python train.py --routed_scale=1.0 --lr_router=0.001 --dataset="wikipedia_en"
Below are experts of layer 4 (counted from 0) of a mixture-of-experts language model. Rows are named router (the router's row for the expert), gate (a neuron's input weights, with its number), up (a neuron's input weights, with its number) and show model dimensions 192-255. Each number is 128 + 24 x the weight over its row's rms, rounded and kept within 0 to 255.
After each expert's rows: "gets" lists some tokens that make up at least twice as much of what it gets as of all text. This comes from a sample of Wikipedia text that the model never trained on. Tokens count by the router's weight.

# expert 50
router [123 169 142 109 129  78 133 183 118 129 166 152 133 161 116 103 164  94 112 152 138 100 130 109  92 168 118 121 128 149 145 108 122  88 119 149 105  72 137 186 130 143 123 146 130 120 115 138 133 111 158 170 159 146 131 162 140 137 134 160 134 128 137 115]
gate0 [131 119 165 130 111 151 130 135 148 146 127 134 135 121 164 121 109 173 111 134  97 126 180 125 196 126 131 150 122 117 140 165 124 137 151 132 100 115 106  94 162 135  74 129 155 126 175 154 138 171 106 125 129 129 130 121 142 137  92 127 151 132 141 136]
up0 [136 127 124 126 139 123 135  94 128 104 145 126  65 161 123  93 131 144  65 132 116 121 137 128 138 136 133 150 190 125 161 121 150 143 118 142 127  83 149 152 104 121 129 131 143 121 111 156 185 178  64 151 135  79 145 128 138 124 135 135  76 113 135  91]
gets: " was", " is", "ly", " not", " to", " had"

# expert 93
router [154 106 134 118 122  77 127 129 136 103 139 127 129 127 141 114 114 119 109 155 143 134 155  98 123 119 141 124  78 134 158 150  80  85 112 128 149 142 146 136  53 147 123 128 117 142 124 132  98  88 176 128 162 136  96 144 196 141 108 128 146 110 127  77]
gate0 [130 102 134 118 131 128 108 130 124 161 126 140 106  92 129 129 180 121 143 133 109 127 134 124 148 157 127 162 125 125 132 118 127 115 149 131 108 125 171 123 147  94 137 129 102 145  90 137  83 113 178 155 113 172 124 187 118 139 116 124 143 114 124 130]
up0 [118 120 119 150  94 108 131 136 128  90 113 134  84 151  99 130 172 130 124 117 127 128 134 149 130 151 106  93 111 130 137 128 129 168 113 198  91 169 122 169 119 102 131 116 172 116 160 120 125 111  33 121 123 126 170 103 124 129 132 120 125 128 130 111]
gets: " |", "\n", ";", "|", "\n ", "  "

# expert 85
router [146 118  89 121 101 134  79 149  97 132  95 128 107 138 149 102 123 142 142 138 108 162 146 129 112 124 124 125  99 148 136 130 103 130 127 135  90 124 123 119  75 145 108 153 119 120 118 121 113 137 155 142 159 153 124 151 126 176 154 146 100 109 112 127]
gate0 [126 192 136 128 110 113  93 134 150  93 153 135 102 164 124  87 121 131 134  72 122 143 128 139 132 109 128 130 132 147  76 108 131 153 132 112 126 151 130  55 145 131 128 149 126 117 128 125 117  80 117 116 101 130 118 151 138 119  57 102 124 117 126 123]
up0 [130 128 107  55 118 101 111 137  92 161 129  66 120 105 119 139 103 130 106 124 126 128 112 132 162 173 118 124  99 149  87 135 129 103 123 129  89 127 158 127  79  65 123 125 128 162 110 118 117 121 110 138 131 148  86 118 128 129 182 134 139 142 128 140]
gets: " 0", " |", " 1", "–", " 2", " 3"

# expert 53
router [122 133  94 109 127  98 111 117 141 116 176 152 116 105 131 136 134 112 140 124 102 142 145 117 122 135  98 146 111 114 170 156  73 101 132 124 140 137 111 162  99 155 122 142 106 116 152 171  95 111 151 144 137 143 121 147 106 129  86 131 134 150 145 101]
gate0 [133 125 136 125 128  73 110 190 130 157 135 141  86 155 132 106 112 100 115 127 112 134 142 119 142 145  92 196 189 151 145 126  99  94 129 126  78 124 123 126 150 104 123 109 131 125 126  95 132 152 180 166 116  97 103 147 117 105 138 102 109  90 144 140]
up0 [123  85 155 135 135 121 149 136 103  92 130 148 138 113 145 118 141 128  87 100 120 184 146 129 145 133 156 119 129 133 124 129 122 157 145 104 141 166 108 138 101 131 118 101 126 112 110 116 106 118 142 125 132 143 135 151 153 148 124 129 133 220 139 121]
gets: " the", " at", " north", " inter", " south", " west"

# expert 15
router [116 139  86 106 145  90  95 152 109  86 164  96  91 140 161 144 145 124 115 168 129 146 172 148 142 106 128 160 106 107 166 148  77 146 126 145 118  91 128 129  98 147 115 161 116 153 111 133 132 139 157 136 139 150 114 119 159 131 107 147 157 119 144 132]
gate0 [111 116 139 154 123 113 119 113 127 108 115 125 130 103 129 137 128  72 203 174 136 128 115 113 131 125 121 130 135 130 133 127 118 110 103 117 170 119 118 122 109 130 120 138 198 129 122 196 149 122 114 134 128 127 124 175 132 126  61 128 116 166 127 135]
up0 [125 109 162 119 129 104 203 166 125  68 133 137 130 110 124 114 104  89 117 139 158 136 125 136 159 135  74 170  88 119 128 119 127 124 127 123 129 157 141 105 130 129 115 135 134 115  57 143 128 111 119 154 135 112 126 122 144 125  37 128 118 115 122 132]
gets: " 1", " 2", " 3", " 4", " 6", " 5"

# expert 21
router [ 74 111 115 148 142 120 182 138 129 139 156 100  96 177 151 115 138 129 119 109 140 135 130 151 118 160 166 125  79 138 131 127 131  99 116 115 119 117 143 104 137 141 129 150 113 122 130 107 112  86 160 133 184 134 153 163 182 126 152 122 111 147 164 114]
gate0 [132 111 150 130 153 129 100 109 153 170 133 134 177 162 104 119 161  90 164 123  87 169 139 120 142 146 146 123 107 123 118 138 152 126 135 115 140 127 111 159 127 113 127 161 115 160  75 125  88 121 158 110 111 135  71 103 136 112 130 153 127 128 126  62]
up0 [121 126 141 179 103 129 151 115 126 115  99 130 127 128 124 120 116  92 173 129 125 142 127  96 136  94 168  89 139 119 132 120  87 152 117 115 142 129 164 112 134 121 105 130 111  85 139 136 113 124  57 138 104 123 127 136 132 201 111 143 134  94 102  47]
gets: "s", "y", "es", "ty", "ity", "ing"

# expert 35
router [162 146 136 121 103 134 118 148 106 123 131  68  90 131 113 122 149  82 118 144 101 104 153 107 135 133 128  93 110  94 134 138 123 116 194 135 105 100 168 140 115 156 142 118 122  95 110 111  79 129 131 139 109 167 116 107 149 158 134 148 136 104 137 107]
gate0 [126 158 108 111 130 121 151 122 160  79 163 128 123 128 188 144 108 126 121 110 174 131 127 129 161 139 138  92 101 131 167 136 114 155 120 148 138 127 132 125 127 158 128 112 127 135 131 104 123 182 154 159 120 132 127 140 136 132 161 134 131  93 122 126]
up0 [131 129 128 117 133 127 180 127 167 146 136 125 116  89 129  25 154 121 150 122 129 130  77 131 114 119 110 112 149 105 174 113  97 111 148 135 129 127 147 127 140 115 129 151 125 130 130 129 144 119 133 116 121  98  84 145 173 191 128 120 104 140 144  81]
gets: "-", "\n", ".", " -", " de", " •"

# expert 123
router [138 148 115 108 106 149 120 114  87 106 129  80  85 139 109 100 166 162 148 148 129 103 170 112 123 128 132 128  88  90 130 110 119 153 167 127 118 145 162 109  97 153 141 141 115  79  91 142  76 115 134 134 118 157 143 129 139 163 110 173 138 113 124 126]
gate0 [151 177 158 179 137 154 137 136 118 128 129 108  45 120 145 118 117 190 110 121 132 115 111 140 157 141 126 133 127 116 114 129 118 149 161 127 152 135  92 132 135 119 135 188 128 142 114 149 157 127 127 156 170 139 128  97 129 127 122 123 108 116 128 138]
up0 [194 134 144 115 130  98  94 164  83  66 142 109 125  89  72 124 166 117 120  31 124 123 161 113 140 127 132  98 131  92 163 126 153 124 126 100 139 133 116 156 158 112 127 133 130 103 126 115 126 114 129 127 148 129 145 129 137 113 168 116 107 129 148 114]
gets: "-", "\n", " (", ":", ";", " W"

# expert 87
router [135 110  93  71 136  79 158 131 145 116 125  92 140 121 155 127 134 139 106 155 134 154 173 166 141 154 101 121  78 129 163 137 130 108 134 145 100 115 146 135  91 141  99 160 148 164 123 120  76 103 132 160 139 152 133 134 141 125  96 148 144 143 111 136]
gate0 [128 111  83 118 130 106 122 161 177  54 133 170 107 135 160 139 142  85 132 121 106 126 150 120 122 159 135 113 129 150 140 109 109 141 126 132 132 127 122  88 149 127 128 151 121 182 137 147 117 131 153 127 134 123 125 143 105 113 137 116 160 129 130 122]
up0 [144 115  98 114 149 154 129 138 125 128 135 115 147 121 141 135 128 123 130 156 133 116 139  98 152 203 121 195  62  73 131 101 145 134 100 144  82 142 128 136 147 129 125 147 125 103 177 131 123 131 124 152 131 141 168 129  99  65 190 142 195 119  95 119]
gets: " |", " 0", " 1", "  ", " 2", ";"

# expert 58
router [138 168 119 110 121  87  87 154  85 132 135 141 122 140 124  99 128 162 105 153 149 145 138 130 103 168  70 142 121 136 113 142 112  82 144 114  82  90 131 170  98 139 133 180 116 111 112 132 139  74 133 133 176 159 125 142 185 130  96 161 154 133 153  93]
gate0 [128 119 137 131 131 105  90 126 110 114 126 124 121 120  93  79  72 148 151 139  83 124  84  65 142 132 127 122 129 141 152 133  75 146 173  61 115 117 126 117 137 169 148 117  73 138 119 108 188 134 105 124  89 135 159 173 124 101 105 137 127 157 129 167]
up0 [167 163 127  67  99 150 158  75 148 148 130 119 107 116 114 115 128 129 128 142 123 161 129  85 148 127 142 152 107 119 112  61 127 133 154 141 128 129 117 111 135 114 129  78 121 133 148 127 127 167 129 131 123 127 139 145 153 171 119 116  89 127  67 121]
gets: " was", " is", " as", " were", " be", " are"

# expert 77
router [132 118 105  89 106 105 105 165  87 104 110 145 155 116 104  99 131 146 103 114 138 132 145 124 132 138 155  99 101 144 156 135 134 115 149 117  82  98 159 129  88 157 177 102 114 122 151 123  66 105 113 123 135 141 129 149 148 140 127 137 145 103 144 102]
gate0 [127 197 128 130 182 116 137 125 111 109 140 135  99 127 126 148 109 141  98 127 150 134 135 104  88  72  88 130 118 128 128 126  94 125 129 126 130 160 123 127 128 136 133 127 139 105 168 108 113 113 152 111 132 144 129 128 129  75 140 126 101 164 112 129]
up0 [120 136 112 124 165 132 144 129 133 116 119 142 153 126 129  74 174  83 130 152 130 140  90  77 127 133 144 160 143 127 141 122  99 146 143 127 155 113 133 132 170 126 167 175 134 131 138 141 127 136 158 127 158 105  78 136 126 129 133 103 128 148  86 129]
gets: "|", " |", "\n", ";", "  ", ":"

# expert 37
router [121 117 128 141 141  99 118 101 142 144 151 124 152 114 166 153 122 118 138 152 132 124 164 126 125 110 113 153  63 138 122 132 132  73 104  90 127 148 144 113  96 162 124 125 151 147 136 164  73 123 156 141 167 153 119 169 170 142 116 144 149 129 131 123]
gate0 [136 128 132 137 140 126 119 171 143 134 120 127 129 127 131 119 131 126 140 171 168 179 124 164  80  87 127 158 134  93 179 161 135 128 128 129 132 121 121 125  96 119 141 118 132 119 116 183  89 126  79 100 125 118 107  66 163 171 108 114 129 143 132  59]
up0 [ 86 107 145 106 140 123 110 158  95 140 180 159 119 127 143 120  96 101 115 166  60 126 147 136  99 134 141 165 142  82 156 159 122 194 129 129 138 130 124 152 132 160 121 125 169 133 123 182 100 142 144 142 129 128 115 139 181 115 109 128 123  76 186 130]
gets: " |", "|", ";", "  ", " =", "="

# expert 43
router [129 102 127 117 140 128 139 134 140 123 179 104 139 156 136 107 170 143 128 106  90 129 145 168 146 169 131 133 118 142 158  98  93 104 132  77 111  98 144 153 127 156 122 134 124 105 109 133 107 102 169 129 172 140 142 138 137 149  94 123 135 111 183 107]
gate0 [119 128 116 105 133 126 128 117 162 152 116 133 171 150 158 144  45 171 148  87 125  83 128 159 140  80 154 127  78 150 174 131 130 137 106 130 125 138 104  93  90  84 149 139 129 133 126  78  69 128 115 141 126 158  96 122 128 103 100 107 157 148 128 131]
up0 [ 71 138 127 104 127 128 120 153 139  95 128 135 144 183 148 133 136 130 135 164 137 128 201 127 148  73 136  54 168 133 146 101 126 117 127 149 121 142 145 139  75 135 142 105 168 139 111 133 155 114 110 133 132 105 132 117 124 122 128 100 112 114 132 103]
gets: "s", "es", "ers", "ies", "rs", " they"

# expert 127
router [150 127 139 105 104  86 140 145 127  98 159 120 132 110 166 115 119  95 134 139 111 119 137 113 134 138 131 136  92 143 138 133 125  67 117 113 134 137 147 130  61 154 114 148 124 139  95 135  73 127 170 130 160 113 123 114 137 157  77 126 141 131 127  78]
gate0 [ 93 173 189  99 119 115 127  85 157 152 131 111 112 128 127 118  88 110 127 128 142  67 138 132 124 125 126 136 189 147 136 150 146 111 112 133 128 131 168 140 121 142 116 161 107 124  97 107 122 128  96  83 124 128 155 179 127 126 132 122 145 110 130  86]
up0 [118 143 128 147 111 123 147  93 126 132 129 156 112  69 113 103 126 129 137 130 129 106 129  76 128  93 146 137 127 149 129 144 125 124 146 188 141 102 141 128 129 176 131 171 141 128 101 128  92 115 128  85 116 123 129 128 133 129 119 110 147 123 129 125]
gets: " |", "|", ";", "\n ", "  ", ":"

# expert 33
router [130 152 128 130 138 127 123 118 107 118 197 127  99 160 143 112 156 120 147 148 131 111 151 136 106 144 138 138 113 164 157  93 117 145 129  82 136  92 155 160 131 153 141 106 139 129 123  92 133 138 162 152 166 130 159 153 126 146 123 122 155 137 163 111]
gate0 [130 162 127 122 127 140 126 111 145 163 104 104  76 134  94 130 130 129 132 138 129 171 133 112 126 110 149 124 133 100 128 119 123 167 128 121  78 117 114 146 145 156 155 130  86 165 123 142  80 131 142 153 137 166 131 141 134 136 109 117 118 130 112 138]
up0 [131 144 146  83 174 146 163 107 146  35 128 124 110 130 134 120 107 151 152 128 118 119 115 152 122 121 136 162 127  97 130 168  99 130 112 115 130 152 134 134 133 114 118 156 126 117 162 127 115  91 155 131  97  61 137 156 127 143 143 137 127 128 156 122]
gets: " that", " and", " which", "s", ",", " who"